Below are experts of layer 4 (counted from 0) of a mixture-of-experts language model. Rows are named router (the router's row for the expert), gate (a neuron's input weights, with its number), up (a neuron's input weights, with its number), down (a neuron's output weights, with its number) and show model dimensions 0-127. Each number is 50 + 15 x the weight over its row's rms, rounded and kept within 0 to 99.
Before each expert's rows: a language model's description of what the expert responds to. This comes from a sample of Wikipedia text that the model never trained on.

# expert 60
It responds to: List dashes starting cast entries after "X as Y" lines, plus pieces of personal names and episode or attempt words.
router:58 52 66 49 75 67 32 42 76 40 50 46 71 51 47 38 70 65 60 85 38 58 03 33 51 45 31 30 65 68 83 61 34 46 37 68 60 40 64 64 28 44 40 43 47 44 49 62 76 68 33 32 31 48 73 55 50 77 64 59 45 42 29 45 53 44 55 67 40 45 61 79 38 57 66 68 42 24 45 67 58 60 66 40 48 44 56 68 49 44 47 62 48 77 51 43 39 57 56 50 64 49 61 36 51 71 42 61 50 56 29 62 47 45 30 06 77 60 60 81 42 29 50 49 61 34 53 64
gate1:70 29 71 36 51 47 67 49 61 59 36 63 53 58 33 72 46 47 54 56 37 41 34 43 29 58 58 63 72 52 73 26 35 53 69 57 78 54 40 29 30 43 57 34 54 81 52 43 60 39 37 23 29 65 74 28 56 64 35 50 65 62 67 43 70 38 48 39 44 42 65 53 41 53 54 33 41 48 44 46 67 55 52 49 48 43 74 66 43 19 23 55 51 63 52 05 43 51 61 74 71 48 57 76 48 71 64 49 25 74 31 49 65 38 19 34 40 46 55 66 42 37 28 25 68 64 38 56
up1:61 52 28 20 53 58 68 42 68 42 22 52 41 51 33 97 39 32 46 54 46 47 53 61 15 34 55 20 43 56 41 06 33 59 55 36 66 38 47 22 58 64 46 61 60 82 38 53 40 40 46 28 47 79 76 52 62 50 54 39 75 36 58 11 60 40 71 41 34 35 55 67 59 72 56 38 46 43 36 41 60 59 44 70 56 48 76 42 16 49 31 46 57 60 58 32 43 33 45 51 75 64 49 52 38 48 62 44 46 44 46 42 43 41 40 67 52 44 34 46 51 65 45 42 46 54 53 75
down1:54 30 64 74 60 46 34 57 36 57 62 64 42 52 42 41 66 48 37 65 63 47 55 48 58 75 65 87 49 41 49 74 56 55 32 44 47 45 67 44 61 32 45 40 48 12 82 67 49 70 63 75 52 62 55 46 69 46 54 43 38 34 35 23 37 35 64 64 23 51 50 12 47 23 65 40 44 53 23 31 27 44 40 51 77 55 72 59 84 62 57 42 44 51 53 59 71 60 57 42 32 26 40 52 43 31 57 41 84 19 55 44 21 47 61 64 52 79 48 37 55 54 38 51 48 48 51 58
gate2:68 51 30 78 49 51 39 58 55 41 76 45 39 36 61 32 31 67 51 33 63 71 60 51 41 34 70 69 52 57 58 37 34 60 38 99 66 58 43 46 45 61 67 28 39 64 41 49 28 30 48 72 41 71 60 43 65 58 08 52 62 46 45 56 73 52 58 61 37 47 58 45 62 31 42 52 51 56 86 71 28 53 51 54 54 52 58 38 47 58 58 54 72 42 73 39 41 69 73 42 55 75 49 48 60 47 67 67 56 65 20 72 63 53 60 52 56 54 25 49 56 72 69 41 69 22 37 55
up2:53 53 36 74 56 67 42 55 65 23 70 30 36 34 66 34 36 76 53 48 69 79 42 51 38 30 66 56 54 67 52 63 23 60 36 87 65 66 35 39 30 67 53 38 32 67 29 30 33 29 54 78 49 58 56 39 74 46 20 45 57 52 38 41 75 52 62 59 39 37 58 54 60 53 37 57 16 51 57 71 22 49 55 40 49 39 53 46 33 50 57 60 77 60 67 50 64 59 58 35 65 61 30 45 50 42 55 66 53 68 25 52 76 56 71 42 64 38 24 48 46 67 66 48 73 32 43 41
down2:47 68 49 56 35 08 18 21 71 64 48 56 45 89 45 54 61 52 58 44 50 54 33 44 57 43 61 43 62 54 39 71 50 51 49 27 40 63 49 76 62 44 56 74 57 55 93 45 76 62 78 35 62 45 72 75 63 29 60 45 31 85 45 37 48 65 54 49 49 69 51 47 63 38 67 39 43 31 38 47 72 41 71 33 66 57 82 50 38 49 37 45 15 57 43 24 50 55 63 52 26 43 55 59 47 64 51 47 52 21 54 51 38 49 56 52 39 71 55 50 58 42 17 53 44 55 46 46
gate3:68 25 52 42 39 23 40 37 50 76 47 37 50 36 58 36 29 34 44 35 62 55 53 32 76 44 44 39 50 29 72 47 47 47 52 66 32 57 39 55 14 56 36 40 54 60 61 65 73 55 24 48 53 59 64 44 52 63 52 53 52 64 46 38 67 37 51 48 46 42 65 64 58 29 62 64 58 29 42 64 65 62 63 71 42 63 70 32 24 15 47 52 15 39 36 48 23 31 42 84 61 40 73 87 43 67 39 56 28 56 42 34 74 55 32 65 71 74 61 35 41 38 49 40 59 41 68 58
up3:65 33 62 40 49 53 59 41 89 42 43 67 27 38 55 66 34 68 28 61 40 77 64 21 50 46 46 67 25 36 34 48 66 35 38 39 33 49 59 47 62 78 30 66 74 58 67 66 64 62 54 50 61 47 81 50 60 40 46 46 70 58 59 48 46 64 62 54 50 58 71 22 68 74 38 38 26 67 51 79 59 44 36 11 55 57 37 68 77 45 53 35 57 47 51 52 26 47 44 53 68 32 49 70 55 57 54 39 38 59 24 44 48 53 53 71 51 37 43 29 53 51 44 16 65 66 68 26
down3:48 47 60 44 38 65 41 49 58 39 11 17 56 44 24 58 42 68 99 28 47 49 21 62 40 31 71 50 56 50 32 58 47 33 56 32 45 65 68 67 48 49 39 56 43 42 53 61 67 53 56 42 43 42 83 73 58 50 59 58 40 48 41 65 59 62 26 38 49 43 61 42 57 65 21 39 81 52 64 81 66 54 59 42 74 39 67 61 51 52 44 64 50 55 60 46 68 55 65 82 43 63 51 48 44 39 49 42 28 42 58 26 50 43 43 44 57 38 69 41 56 50 55 13 29 88 51 51
gate4:44 30 50 37 45 58 51 55 79 34 65 30 48 34 82 52 23 42 29 75 45 66 49 48 72 33 49 39 51 61 57 39 43 56 54 68 67 51 47 79 57 46 30 59 54 32 39 38 64 48 53 39 39 30 64 63 77 58 69 38 43 58 46 42 57 44 57 59 42 28 57 60 72 52 51 44 51 43 00 45 89 45 71 63 25 27 69 59 39 54 60 59 16 44 42 21 41 52 24 54 51 29 66 40 27 50 78 55 60 42 70 21 47 36 40 49 55 76 59 55 50 55 57 62 38 47 49 52
up4:52 41 62 47 54 71 69 46 55 36 63 69 72 51 50 71 62 41 45 85 70 70 45 36 67 57 54 56 67 65 52 38 34 53 51 45 55 28 65 67 73 67 34 63 42 52 60 64 46 52 36 40 27 71 69 71 80 50 25 05 24 43 33 27 58 36 32 77 45 64 42 30 42 56 32 44 14 58 75 42 49 46 53 50 32 66 31 51 42 53 64 57 34 54 43 75 44 46 49 39 61 37 30 56 55 40 66 54 45 52 83 37 28 50 71 67 65 61 71 69 53 46 38 48 65 41 60 39
down4:46 70 63 74 45 37 38 61 45 83 41 73 25 59 46 70 77 40 70 61 64 52 65 58 37 38 55 55 44 52 36 58 56 03 90 59 43 31 51 62 65 49 49 46 68 49 62 76 15 42 36 45 27 60 31 52 50 48 46 71 30 74 57 58 49 82 58 85 49 59 50 70 65 58 32 37 52 32 24 60 45 53 68 47 68 46 64 35 38 64 42 41 37 71 55 55 41 63 41 49 47 49 56 46 69 55 61 68 36 64 44 78 54 28 61 57 62 46 43 39 30 33 60 40 58 45 27 50
gate5:60 55 34 56 54 49 48 46 46 39 63 20 38 49 71 40 58 41 59 56 71 49 31 24 57 35 83 53 44 66 46 56 59 47 38 66 56 58 36 60 39 45 63 15 43 57 47 26 38 37 11 55 54 51 61 47 50 60 50 70 72 33 54 48 38 74 52 54 64 51 54 67 53 33 32 52 22 44 35 57 58 39 58 52 40 34 56 72 36 29 80 61 50 44 40 40 26 43 69 63 67 49 29 65 47 31 26 51 74 75 29 30 65 65 43 54 42 24 23 55 41 65 78 44 29 24 29 76
up5:49 44 61 32 46 40 54 50 34 92 20 67 54 38 38 65 37 47 51 29 52 35 62 59 55 57 10 35 20 53 35 27 50 65 69 15 43 28 75 28 71 58 37 63 40 60 38 51 35 46 81 43 39 45 48 58 51 48 67 31 54 58 49 44 65 47 38 56 66 57 67 36 44 55 67 16 72 44 72 26 38 42 56 49 71 50 64 45 47 38 62 33 42 45 29 30 64 54 36 33 30 60 48 57 66 66 32 47 56 43 57 76 25 35 22 76 53 53 50 46 43 46 25 46 39 49 51 38
down5:65 66 69 70 76 75 63 30 20 35 35 45 34 28 54 27 39 61 34 38 57 08 38 63 47 45 35 68 55 41 73 32 23 40 61 60 51 48 48 60 55 48 47 57 42 65 56 56 34 64 45 53 46 55 44 39 49 30 74 56 90 35 36 19 61 35 42 24 41 43 37 75 48 50 60 54 56 36 23 38 50 54 35 81 20 55 65 29 62 44 57 57 37 55 67 50 34 47 32 33 53 67 39 71 47 54 50 22 69 63 36 46 60 47 60 69 53 55 41 26 58 34 48 54 50 49 26 46
gate6:36 63 69 42 54 36 45 54 37 37 39 41 40 77 38 67 67 83 66 70 39 92 36 43 82 46 22 47 52 86 64 44 57 27 45 62 49 65 29 62 61 52 28 63 60 66 60 36 45 33 65 46 51 41 47 43 41 45 46 37 20 51 26 75 51 40 47 55 45 52 47 49 37 53 41 56 60 48 28 43 36 62 64 65 28 68 21 57 23 56 41 57 52 58 65 42 63 48 28 45 64 51 30 23 55 61 44 57 37 63 67 59 73 60 84 31 63 47 54 89 50 51 60 37 42 43 40 32
up6:42 81 58 38 33 18 41 48 43 54 50 28 56 34 41 61 47 32 50 53 73 54 58 56 83 50 66 65 41 44 17 50 37 45 37 40 50 59 29 53 83 58 57 39 42 42 44 54 48 59 29 21 68 34 36 43 60 39 65 50 41 32 40 32 52 66 52 43 47 71 70 42 18 27 59 38 37 48 48 35 36 38 66 86 54 37 45 41 39 48 78 58 51 54 44 51 56 62 58 29 40 10 56 75 39 44 17 33 50 64 54 69 37 53 42 42 82 35 46 57 60 61 70 71 59 39 66 73
down6:54 66 67 13 38 41 60 27 54 68 32 85 59 15 59 59 43 36 62 70 35 52 69 64 51 73 60 47 63 30 50 49 65 55 19 51 62 36 99 35 28 26 65 56 54 48 58 49 45 38 64 42 42 54 70 44 40 81 53 41 30 54 62 56 43 67 38 40 29 49 53 48 44 58 74 54 78 40 49 30 44 30 60 50 70 40 36 38 51 47 38 40 65 40 48 65 34 62 62 63 56 32 83 43 29 59 38 59 57 77 32 67 52 47 64 44 66 57 51 61 36 58 44 55 47 37 42 77
gate7:29 54 65 44 51 75 54 55 81 35 53 27 28 40 59 42 33 56 37 46 25 47 37 34 97 27 63 56 87 50 42 68 48 67 50 67 67 76 39 73 22 48 40 34 43 54 62 37 55 59 42 26 50 61 68 69 49 83 21 56 24 66 62 31 65 49 44 34 22 54 36 58 25 59 47 70 43 74 40 67 49 53 46 66 65 38 81 61 62 35 44 59 50 63 72 29 56 50 46 67 49 55 50 46 25 49 72 40 38 61 44 32 54 59 47 51 61 42 46 48 51 63 46 49 39 39 39 55
up7:33 39 82 44 42 53 58 77 52 54 65 76 54 62 36 38 58 50 35 50 45 37 48 30 68 25 62 44 60 67 34 63 70 51 64 57 45 57 53 81 34 70 41 46 55 65 41 51 78 61 56 25 28 72 62 54 26 45 16 31 38 62 63 87 69 55 54 40 31 55 63 31 56 56 31 56 55 70 68 61 33 65 52 45 59 73 61 59 53 38 51 81 48 74 77 42 56 34 29 64 48 50 63 55 51 54 37 49 39 34 54 71 33 51 26 74 38 56 49 39 52 83 64 30 67 67 54 41
down7:49 59 53 48 58 60 66 62 57 86 47 42 24 39 49 37 51 74 43 56 41 67 68 67 34 73 28 91 39 41 56 38 29 29 74 55 54 75 67 80 77 39 42 62 25 49 30 57 32 22 44 47 37 58 28 73 58 37 29 43 30 56 69 56 65 50 64 58 64 60 42 56 34 50 66 39 52 33 56 51 82 59 33 21 38 43 55 37 56 52 70 62 47 35 34 67 51 41 69 32 69 56 67 46 78 33 57 61 54 66 44 44 77 54 52 52 61 42 52 43 78 49 48 50 25 45 54 42
gate8:52 48 67 31 13 25 68 62 22 53 50 35 44 66 45 61 80 31 57 59 61 43 45 68 33 46 23 50 21 70 78 74 62 26 72 44 32 44 54 45 38 24 49 61 54 52 57 54 70 48 41 46 47 47 58 38 33 44 83 61 67 66 43 56 67 78 66 57 24 56 50 48 61 60 73 78 59 55 55 64 51 67 32 76 22 69 54 55 30 47 47 71 56 47 64 76 58 31 37 72 40 47 38 69 51 42 43 54 51 54 16 49 53 50 45 59 55 39 45 68 59 37 33 65 52 32 41 64
up8:45 61 59 32 58 57 44 71 47 52 25 33 75 31 49 55 52 60 32 42 40 44 36 64 55 20 22 43 43 68 67 66 71 59 79 61 60 72 23 54 57 23 40 53 65 60 40 38 73 47 43 41 42 63 72 37 37 66 65 58 52 76 25 41 61 54 79 56 19 67 55 59 53 62 66 65 56 66 45 57 58 73 55 70 28 66 32 30 17 64 39 38 51 36 70 51 59 45 34 76 38 59 28 46 50 42 67 33 44 36 22 66 39 63 47 42 65 47 51 79 65 49 63 72 45 55 49 51
down8:44 53 30 46 44 72 51 77 47 74 72 80 76 51 50 51 10 71 69 34 57 57 56 45 37 83 49 46 34 52 55 50 29 55 63 60 83 32 64 34 59 31 52 48 47 71 50 77 70 26 51 44 73 65 30 39 38 51 30 32 64 52 70 45 46 34 54 60 45 46 42 51 50 43 60 51 42 39 39 48 60 41 51 32 56 48 19 34 85 49 41 54 53 40 67 62 55 63 47 48 56 59 30 41 62 47 35 77 56 58 62 48 16 73 24 39 48 36 55 45 68 67 37 30 51 45 86 55
gate9:24 30 46 68 42 71 72 62 78 44 74 54 58 44 32 17 56 58 31 43 48 62 63 68 57 44 68 61 49 59 21 67 78 31 62 54 56 42 37 40 34 28 57 44 39 18 51 36 60 47 43 50 59 59 62 59 64 64 64 52 28 34 54 30 48 49 54 21 56 33 53 50 38 33 46 62 47 54 64 46 41 44 59 61 30 77 17 65 54 53 58 72 61 18 64 72 62 75 22 50 46 40 37 30 63 37 52 65 58 33 49 35 78 54 52 65 45 30 53 66 26 39 63 71 49 32 43 31
up9:58 70 44 30 53 31 53 55 49 39 32 51 50 56 72 54 73 53 76 35 54 53 49 56 44 81 65 76 33 43 77 74 41 25 36 45 47 42 23 58 39 52 59 55 44 37 71 65 39 57 40 63 43 60 39 37 24 32 75 95 55 48 59 61 62 75 69 45 54 55 19 48 50 24 52 47 48 52 65 85 56 33 13 35 46 43 73 42 34 59 48 40 55 37 35 61 39 37 66 90 39 49 39 73 43 49 27 43 53 41 32 66 47 55 70 37 41 64 45 58 61 49 67 53 44 33 55 54
down9:38 52 61 64 54 41 47 62 44 32 44 71 41 62 69 49 56 62 70 41 71 59 56 53 32 66 38 64 67 71 46 69 64 50 53 50 42 40 78 24 42 44 53 24 27 00 62 28 49 49 37 75 23 33 53 44 65 46 48 55 60 57 59 47 46 61 57 64 62 89 39 51 40 42 38 46 07 50 34 29 37 52 36 61 46 60 41 70 50 60 59 40 36 47 64 48 31 78 60 60 59 30 45 57 67 43 65 83 72 26 46 69 40 50 65 63 48 29 47 56 21 39 45 70 58 55 30 58
gate10:68 61 50 49 63 43 40 68 59 71 32 66 65 51 45 46 63 47 56 54 60 69 60 42 52 58 45 42 57 61 54 44 67 34 61 68 14 46 49 88 39 62 58 58 70 50 36 35 82 56 59 09 53 67 33 75 55 60 52 56 29 62 53 77 64 64 48 53 76 52 59 60 69 72 57 46 52 58 43 39 64 61 66 55 31 50 70 43 11 71 48 60 25 54 49 28 22 67 42 61 38 41 41 53 51 75 46 46 47 57 46 64 73 33 48 52 35 33 80 80 38 79 46 38 62 55 35 74
up10:60 58 65 41 35 50 54 65 60 66 32 54 55 65 47 58 45 63 43 52 50 42 68 41 23 63 39 68 61 39 20 49 76 52 20 57 04 56 32 47 34 58 58 79 70 30 34 70 52 62 57 38 46 63 64 68 50 39 53 58 31 65 45 65 55 45 34 42 85 34 25 49 62 85 50 62 42 71 24 37 46 44 22 35 50 60 50 36 24 75 34 69 66 56 52 41 52 38 42 24 54 61 46 31 19 41 51 65 42 53 64 62 81 58 43 37 27 48 37 62 61 39 56 56 59 48 66 55
down10:30 40 22 57 27 57 50 51 36 41 45 49 37 48 51 56 65 38 44 52 33 49 57 57 35 52 64 53 53 34 45 45 62 45 53 35 78 85 72 67 67 72 67 77 43 49 35 68 45 29 52 26 47 68 54 58 56 41 73 55 28 53 40 37 48 35 48 47 36 72 54 48 66 57 58 46 63 41 58 59 65 62 16 52 46 41 28 43 55 72 42 35 74 44 87 75 66 47 69 67 52 74 72 67 40 25 57 54 48 52 35 43 62 66 69 59 45 37 72 23 55 91 36 58 28 43 26 70
gate11:64 45 72 34 28 56 48 45 38 66 59 37 57 37 40 68 61 38 66 70 38 36 43 64 36 55 43 52 45 18 62 29 99 61 39 65 58 57 47 49 37 44 36 44 60 27 61 41 65 48 13 54 51 70 51 47 50 30 50 43 81 38 40 65 38 64 37 48 51 24 55 49 08 08 53 60 48 19 47 68 41 49 73 41 57 46 35 51 39 38 50 49 82 31 56 23 59 48 63 43 54 51 52 36 58 49 50 55 53 64 24 76 54 56 59 41 67 33 50 62 31 49 33 48 57 25 46 63
up11:29 53 40 56 42 55 66 42 60 44 52 78 29 71 46 36 44 54 45 52 60 53 55 31 64 54 64 67 68 57 41 64 30 23 43 12 65 65 60 39 50 37 63 68 45 70 61 54 23 59 64 62 43 22 53 44 38 42 43 53 32 71 63 22 57 39 48 73 41 55 49 45 80 70 49 39 38 75 42 31 51 43 26 56 56 41 55 81 56 47 50 59 30 50 40 77 46 30 56 60 67 48 65 72 44 38 64 60 59 15 68 29 39 35 45 81 28 56 58 30 68 53 63 44 19 74 45 35
down11:58 15 39 35 22 70 33 35 60 43 74 33 30 65 35 40 47 71 71 81 61 49 52 53 46 30 62 46 35 63 41 59 52 63 55 35 57 34 38 64 34 30 48 50 42 41 47 23 41 32 41 55 75 52 67 53 35 60 60 62 57 35 64 66 35 69 54 44 54 44 61 50 26 06 51 27 47 39 41 74 44 55 54 60 42 35 44 79 36 57 25 39 67 67 63 53 74 50 43 41 55 48 67 37 50 63 46 56 26 56 26 31 46 36 30 12 53 41 66 45 44 45 29 62 30 24 65 62
gate12:46 42 62 38 53 37 46 62 52 37 76 15 33 44 53 31 66 59 65 59 59 16 46 59 72 33 40 34 82 77 64 51 32 57 48 68 59 38 37 71 55 59 21 69 76 46 64 14 70 55 31 51 39 78 47 56 32 77 67 69 75 78 63 44 73 45 49 38 64 55 51 76 28 22 65 39 48 28 43 36 68 43 55 57 34 44 65 57 43 22 45 52 58 75 61 33 58 31 57 63 46 63 73 52 33 38 51 43 43 48 45 52 55 59 46 51 56 59 36 45 63 66 57 47 45 41 42 70
up12:49 75 46 87 52 48 56 54 34 51 23 68 49 55 56 55 48 54 19 44 40 58 50 37 40 43 81 65 51 09 24 61 41 44 57 55 33 62 41 69 74 54 37 19 48 46 66 63 43 52 91 53 42 62 25 49 54 56 30 52 46 56 57 55 54 40 47 42 42 53 45 26 43 77 61 46 62 82 65 67 30 69 71 62 76 51 45 33 63 62 52 46 59 33 36 55 52 36 44 38 55 38 50 61 50 61 62 45 21 50 87 47 49 49 87 66 55 53 74 34 35 59 35 37 46 70 62 47
down12:51 36 55 39 51 76 62 47 65 20 55 57 65 39 56 28 45 47 61 38 50 58 52 50 65 55 30 42 87 76 75 39 35 26 37 61 31 78 33 32 77 31 43 52 44 31 69 51 45 64 63 40 42 46 56 76 70 38 48 80 48 45 44 51 71 84 55 63 61 36 48 54 74 50 45 49 49 43 45 73 73 44 35 64 49 40 59 32 31 31 69 47 16 66 52 67 59 69 58 54 56 74 66 34 62 72 69 79 53 60 23 42 69 30 43 57 52 35 39 55 62 70 43 43 61 58 57 37
gate13:24 51 55 72 39 60 32 47 45 51 56 58 67 56 59 64 63 47 40 57 47 58 33 27 62 26 53 41 64 58 40 47 54 74 74 53 22 71 45 47 46 44 36 46 60 63 34 55 44 56 73 36 34 58 69 77 83 54 13 23 40 55 64 41 49 44 52 79 56 27 47 52 44 72 29 64 25 54 46 69 55 58 31 51 65 45 54 58 40 59 78 57 56 42 45 68 25 63 41 43 81 37 52 69 57 38 63 43 34 59 79 23 59 53 46 39 96 61 66 61 39 28 46 61 51 54 62 26
up13:90 56 59 64 35 34 36 63 61 23 18 48 22 45 26 47 43 66 38 35 43 64 55 75 16 90 46 45 30 38 61 55 37 31 36 46 08 42 32 45 76 61 63 37 24 38 65 48 51 72 59 19 42 58 57 50 57 42 67 74 43 48 39 55 36 41 38 49 51 42 36 50 52 38 60 30 51 60 79 64 65 53 49 43 31 62 42 55 42 46 48 59 26 23 53 69 40 56 38 71 62 65 59 58 41 47 40 57 36 68 62 63 40 71 47 56 60 56 47 46 26 61 45 44 72 55 40 62
down13:43 51 52 26 30 69 43 35 64 54 60 53 67 31 50 67 26 23 49 51 48 64 30 60 65 43 35 32 39 57 51 79 69 57 28 39 56 55 37 86 59 34 52 45 02 66 53 63 44 27 51 71 69 46 62 53 69 44 36 40 54 22 34 35 39 52 66 33 47 59 53 54 54 57 57 58 29 75 36 36 61 52 55 49 56 42 52 66 33 76 54 68 40 35 42 40 31 57 57 51 66 80 62 39 70 47 53 83 52 51 59 62 32 33 30 41 54 66 81 58 81 48 60 70 46 51 38 70
gate14:63 38 44 66 62 42 45 53 67 58 55 56 39 69 47 60 82 48 45 45 49 50 25 78 47 48 59 45 63 73 68 46 57 32 39 51 49 54 19 28 46 36 63 67 56 57 69 40 22 70 39 59 53 30 70 20 40 75 37 70 48 57 72 55 46 46 46 55 50 66 42 56 31 79 50 69 65 86 57 46 50 56 34 40 46 63 56 23 58 54 20 28 50 47 62 74 57 50 31 55 23 54 64 75 52 59 26 38 66 18 50 55 61 34 68 52 72 39 69 52 62 31 60 60 60 19 33 35
up14:49 44 65 53 57 63 49 50 58 61 52 30 38 51 40 43 63 60 11 49 60 49 47 49 35 59 61 52 69 60 65 61 27 65 33 58 33 53 27 40 40 53 70 63 52 69 67 39 40 61 54 63 55 41 97 39 45 44 53 53 46 45 56 52 59 37 50 63 33 69 35 52 27 82 61 86 56 71 50 24 52 85 51 36 49 68 53 42 61 54 25 54 68 47 46 81 64 34 13 32 62 48 52 31 54 78 33 45 65 24 70 78 76 59 60 44 59 46 64 56 70 31 45 60 42 36 60 48
down14:60 47 49 44 66 70 52 49 49 53 47 86 38 81 38 39 54 77 68 43 65 30 67 43 68 41 50 70 53 65 52 50 28 52 68 41 63 58 61 48 40 36 40 51 31 65 48 71 56 26 41 52 53 40 41 76 41 33 69 47 59 67 35 47 59 40 29 67 30 55 43 45 63 49 68 13 43 54 49 18 69 43 32 35 91 32 51 62 67 39 62 56 38 44 55 99 84 43 50 29 57 59 56 39 45 42 39 29 45 63 43 39 62 46 47 54 58 48 50 40 43 50 25 77 63 57 43 79
gate15:45 58 57 70 12 40 42 66 59 35 73 20 52 44 25 13 68 64 36 55 84 53 59 49 18 78 42 51 83 57 45 50 48 51 42 72 53 35 21 48 41 50 64 51 43 60 64 55 58 57 47 68 40 44 40 55 59 59 41 81 46 67 37 60 52 31 25 61 63 28 43 36 29 69 44 38 31 37 49 41 64 43 54 36 42 53 55 40 35 49 71 74 21 42 60 64 64 53 16 53 76 29 52 48 58 56 58 74 66 41 59 48 78 45 62 48 57 42 60 62 57 33 46 57 43 68 62 64
up15:52 60 48 67 91 42 33 67 61 72 36 71 30 73 64 59 63 21 52 48 45 51 28 69 52 37 35 58 19 81 65 37 47 44 35 66 32 25 73 59 72 42 55 42 27 30 28 52 76 55 33 43 41 45 37 38 49 51 62 59 55 44 58 75 56 75 60 70 67 69 49 66 60 34 74 42 65 49 44 43 43 51 66 44 41 59 55 57 39 61 55 51 60 59 40 45 50 78 54 59 17 15 58 64 67 55 24 46 53 61 68 58 54 51 38 50 41 32 59 62 63 66 68 44 48 48 15 45
down15:31 48 56 54 60 57 59 51 56 38 07 36 77 37 43 51 58 62 44 31 34 68 64 66 59 59 35 35 54 53 64 29 45 62 74 41 52 62 26 48 53 61 28 34 43 09 38 71 51 25 71 61 63 38 63 53 62 31 27 35 74 61 54 39 39 72 56 64 50 51 43 43 59 77 36 40 35 20 74 62 46 75 46 50 39 03 41 66 41 31 47 50 38 58 38 66 45 34 51 52 55 57 64 45 27 50 58 39 32 36 49 25 63 42 60 38 48 72 37 45 58 45 29 55 31 59 70 65
gate16:39 44 43 44 48 54 65 77 43 35 94 46 41 59 55 38 70 38 35 66 37 81 48 52 69 24 47 52 53 46 54 21 34 46 51 70 33 60 27 45 52 62 48 39 55 37 35 50 67 85 37 58 78 75 36 68 40 47 62 62 73 40 57 11 40 67 75 39 39 34 59 42 25 57 50 43 54 41 73 66 79 49 54 61 66 59 22 45 23 45 57 65 55 56 58 52 37 32 49 38 51 40 63 65 67 58 52 45 31 72 58 69 68 58 55 31 43 50 47 61 44 53 78 45 41 20 59 44
up16:57 76 59 24 41 41 40 74 48 21 67 49 45 33 28 49 48 48 74 51 48 66 57 39 66 37 36 32 62 48 63 40 25 59 63 65 53 61 19 40 39 40 49 24 58 71 64 29 78 80 24 23 33 78 55 47 41 81 84 60 69 40 48 38 20 73 58 61 20 46 47 52 36 54 73 64 68 48 54 62 65 55 46 55 44 64 43 50 24 54 45 62 48 66 58 50 57 49 38 29 49 49 56 36 51 64 49 36 56 48 54 65 41 42 62 26 49 64 72 65 56 46 59 50 70 33 49 81
down16:25 59 32 57 80 35 49 77 60 38 54 40 35 58 69 64 59 64 58 50 42 50 32 34 36 43 35 41 38 63 47 36 60 42 51 39 50 49 27 47 40 81 64 84 84 41 55 64 59 43 25 39 39 21 61 60 39 69 44 52 46 53 14 43 54 35 34 41 11 65 34 57 64 63 62 27 32 62 59 48 46 71 68 82 79 32 50 47 60 47 34 75 33 72 55 58 63 30 56 39 29 75 77 44 43 47 45 55 39 48 33 47 47 50 65 42 50 66 56 51 71 41 41 53 30 38 57 41
gate17:54 47 45 17 48 54 54 47 27 38 47 27 31 61 60 47 60 39 63 54 40 60 44 37 71 38 57 53 35 62 57 69 72 48 71 61 56 40 55 60 49 44 37 41 37 41 43 55 59 72 55 77 58 35 51 55 23 45 38 45 38 37 58 62 61 56 66 66 39 74 42 42 64 73 40 47 38 70 70 44 22 60 89 31 74 70 80 62 33 45 49 57 24 50 48 59 75 27 50 43 35 24 41 42 45 59 25 50 63 69 41 51 04 47 66 79 38 38 43 37 54 62 58 20 43 42 28 31
up17:61 34 39 61 67 81 62 50 27 38 48 32 59 41 45 37 64 44 33 70 19 61 41 19 71 65 53 51 36 63 56 34 66 58 77 54 42 44 36 52 70 35 26 48 44 73 51 46 45 64 53 48 41 49 75 58 65 75 56 35 34 38 33 64 49 44 56 72 33 40 44 48 48 62 61 32 34 49 58 32 25 66 95 70 74 39 77 61 17 44 75 33 25 62 39 45 60 59 47 67 55 41 34 39 34 69 58 64 60 48 72 48 40 44 75 63 58 44 52 67 38 57 29 38 47 48 49 70
down17:36 48 67 42 54 67 61 24 74 49 52 68 50 44 25 60 34 85 30 50 61 94 74 46 64 23 59 46 29 88 66 51 30 52 79 69 46 71 38 53 58 38 62 50 48 67 35 64 57 22 65 56 45 54 40 56 59 53 38 47 34 64 26 50 49 46 51 60 43 48 43 55 70 33 59 24 44 37 60 54 42 62 69 18 45 53 37 58 35 28 61 43 38 22 55 36 41 50 49 28 57 37 54 23 43 51 34 60 46 61 28 62 87 59 55 33 67 38 57 59 75 59 49 37 58 46 62 41
gate18:63 67 61 49 50 65 46 68 42 40 42 70 62 54 50 39 44 27 52 32 26 71 48 47 49 84 38 58 56 47 64 58 64 56 48 61 50 47 20 72 42 58 59 35 52 57 62 52 47 61 42 08 47 51 37 87 38 69 57 94 60 30 40 77 58 46 54 45 57 31 54 53 63 41 53 85 66 64 82 78 60 64 51 45 61 44 38 40 44 43 57 72 57 43 42 49 21 58 66 36 68 58 51 69 34 59 33 52 40 81 33 60 72 48 45 24 36 44 65 77 38 61 53 56 34 63 67 53
up18:40 49 53 63 50 54 46 55 37 39 20 38 51 35 25 46 55 50 52 55 50 67 27 15 57 84 53 54 67 46 75 34 50 33 41 68 40 53 43 64 19 68 66 39 67 30 93 37 52 54 46 33 61 37 36 54 50 44 42 71 32 39 41 60 30 35 27 57 55 22 59 67 50 49 42 35 53 68 45 61 54 57 69 45 65 51 35 67 38 47 43 55 75 39 63 33 23 42 31 22 63 39 37 32 40 68 51 57 52 44 86 52 57 44 89 39 51 47 72 55 29 51 40 58 38 42 80 40
down18:30 74 51 66 60 14 26 24 35 35 63 57 38 40 41 46 74 35 62 40 78 42 53 58 53 50 61 61 46 23 41 65 47 48 53 29 56 47 75 26 48 28 26 47 48 58 42 49 28 48 40 40 35 55 37 68 45 41 46 76 05 29 61 35 48 52 54 25 54 63 73 50 53 40 53 68 42 62 61 48 72 57 68 49 31 46 76 47 60 62 38 31 40 28 56 64 35 74 62 69 31 49 76 66 51 35 67 46 48 66 56 65 66 39 35 66 45 75 44 58 37 43 59 73 61 44 29 68